Below are experts of layer 7 (counted from 0) of a mixture-of-experts language model. Rows are named router (the router's row for the expert), gate (a neuron's input weights, with its number), up (a neuron's input weights, with its number) and show model dimensions 192-255. Each number is 128 + 32 x the weight over its row's rms, rounded and kept within 0 to 255.
After each expert's rows: "comes after" lists some tokens at least twice as common just before its tokens as in all text; "gets" lists some tokens that make up at least twice as much of what it gets as of all text. This comes from a sample of Wikipedia text that the model never trained on. Tokens count by the router's weight.

# expert 92
router [105 123 111 142  95 195  98 180  81 133  85 182 181 137 165 124 186 125 117 131 130  71 151  79 110 122 157 116 123 107 147 103 118  77 149 138 118 149  92 124 124 147 130  84  89 112 131 194  97 164 132 118  56 135 115  66 146 150  98 141 168  80 140 108]
gate0 [ 95 135 175 171 110 144 131 148 125 139 130 137 102 143  71 121 146 163 136 105 118  77 127 165 150  94 131 123 136 170 109 137  92 165  63 103 126  97 146 147 176 137 101 108  63  85 133 132  97 171 153 122 170 111 183 110 127  70 119 117 155 196 133 126]
up0 [122 131 161 102 130 119 120 129 126 138  88 128 110 127 106  78  87 108 132 113 128  96 157 118 120 137 133 106 186  85 114 131  89 191  90 210 130  73 125 144 133 101  94 140 103 112 155 145  74 144 138 105 107 121 167 114  64 115  54 112 150 135 125 194]
comes after: "0", "1", "2", "9", "8", "7"
gets: "6", "5", "7", "4", "8", "3"

# expert 101
router [ 99 130 138 106 132 144 124 187 123 141  94 158 128 127 140 117 159  74 163  95 141  54 181  98  98 105 157 121 129 120 175 112 139  98 183 158 191 224 114 130 123 162 117  83 116 115 136 136 135 141  90 142 104 147 112  76 168 159  91 122 134  92 136  81]
gate0 [140 118  89  79 133 146 137 153  85 111  99 129 132  95 122 123  88  99 112 112 134 174 110 104 101 134 174 152 120 177 131 147 121  99  99 107 138 110 122 124 161  92  86 106  60 128 102 152 159 112 101 143  33 178  67 134 103 141 154  81 166 133 121 102]
up0 [175  85 132 109 128 179 146 111 176  80  71 101  32 126 111 164 173 188  70 138 141 117 130 143 104 106 123 135 122  86 116  82 137  91 132  84 127 103 180  87 156 109 117 122  92 129 124 130 126 185 152 105 122 153 131 116 154 100 124 111 115 105 171 129]
comes after: " ", "1", "2", "3", "4", " $"
gets: "3", "5", "4", "0", "2", "6"

# expert 106
router [ 64 159 105  78  75 191 100 171  91 157  63 195 128 147 182 157 209  97 156 106 128  78 138 101  96 100 169 134 139 125 153  65 122 122 136 116 141 146  85  86 144 166 160 102 143 109 165 205 131 148 109 104  47 160 127  81 167 131  92 137 126  85 107 109]
gate0 [ 11 105 122 133 160  97  55 116 135 121 125 186 143 109 174 178 137 156 141  96 111  93 133  92 146  67 131 153 109 151 131 104  95  91 141 121  92 114 139  66 172 109 133 122  82 101 116 129 120 119 148 174 137 159  75 179 127 171 101 118 141  92 105  94]
up0 [ 46 113 158 123 144 156 112 177  85 109 206 137 170 167 204 149 132 150 110 124  90  96 179 120 128 130 126 155 143  96 130 104  71 127 115  54  91 122  79 160 135  90 181 126 153 101  48 144 110 162 121 143 121 147 131 150  53 115 116 143 106 177 132  80]
comes after: "1", "0", "2", "9", "8", "7"
gets: "6", "4", "5", "3", "7", "8"

# expert 28
router [117 159 105 126  96 140 113 214 109 167 107 153 172 117 174  91 170 103 156 106 167  76 166 110 126 111 172 142  80  96 160 108 128 126 162 192 144 173 120 106  94 145 139  91 146  92 120 158 126 177 124 125 108 131 140 114 176 160 104 108 105 122 129 115]
gate0 [126  82 175 137 117 119 156 105  67 141 178 106 122  95 147  87 185 175 132  98  59 170 203 202 134  64  95 137 107 126 160 151 129 142 127 113 145 149 111 131  97  86  89 127 127  96  77 118  99  99 163 154 109 194 159  83 151  86 121 129 107  77 134 111]
up0 [ 66 102 107 125 166 141 118 122 130  99  88 154 122 124 107 167 134 118 149 141 147 155  52  97 105 164 146 152 125  96  66 105  92  76 110 126 130 111 118 145 142  85 171 136 111 123 157  90 113 170 153 132 165 187 125 151 102 164 195 134 133 115 148 153]
comes after: " ", " (", " $", "+", "_{", "$"
gets: "2", "1", "3", "4", "5", "6"

# expert 66
router [130 103 102 148 121 179  73 148 125 114  94 136 150 129 134 144 200  96 143  78 173  94 143  74  83  57 150 145  87 159 160 109 135 153 147 142 156 153  94  87  88 176 120 118 105 103 126 182 137 152  94 188  89 172  97 114 175  94 131 111 115  68 149 138]
gate0 [104  87 113 130  86 136 132 117  55  88 134 124  65 109 122 159 120  54 153  53 150 115 134  81 129 153 146 151 101  95 169  51 170 148 157 125 169 159 116  63 116  47 132 146 154 111 109  91 112 203 167 127 120  91 128 138 203  97 110 130  80 191  86 170]
up0 [113 126 191 112  68  84  61  83 143  98 141  95 137 199 153 133 144 106  90 139 158 121  71 120 165 148  77 158  97 101  48 108 130 104 164 135 132  92 114 129 113  69 145 121 112 133 147 116  71 141  76 166 134 129 129 133 150 165 143 104 157 150  64 114]
comes after: " in", " on", " of", " to", " from", " at"
gets: " the", " of", " his", "'s", " its", " with"

# expert 14
router [ 93 155  92 145 107 145  90 202  99 157  95 154 122 110 156 136 139 112 137  86 161  87 167  90  98 134 162  96  99 131 150  40 121 123 186 179  92 175  90 108 120 151 114  68 145  88 148 168 100 198 131 139 111 148 143  89 206 157  79  96 130 124 130 101]
gate0 [127 160 128 139  59 102 171  95 106  92 125 154 159 144 145 108  75 157  91 126 128 158 132 155 129 151 171  91 118 144  90 114  92 134  54 105 150  82 231 107 154 122 137 166  56 130 149 154  77 157 136 142 127 112 140 118 156  77  70 150 119  99 138 117]
up0 [109  71 153 102 153 108 113 133 149 120  93 154 101 110 124 157 149 111 169 160 190 141 136 133 122 127 115 143 128 196 136 149  90 170 168 138  59 133 130 116 113 130  75  78 121  82  69 164 155 144 150 157 116 175  51 136 159 191 187 166 155 110  56 122]
comes after: " ", "–", " (", "/", "\"\n", " =\n\n"
gets: "1", "2", "3", "4", "born", "°N"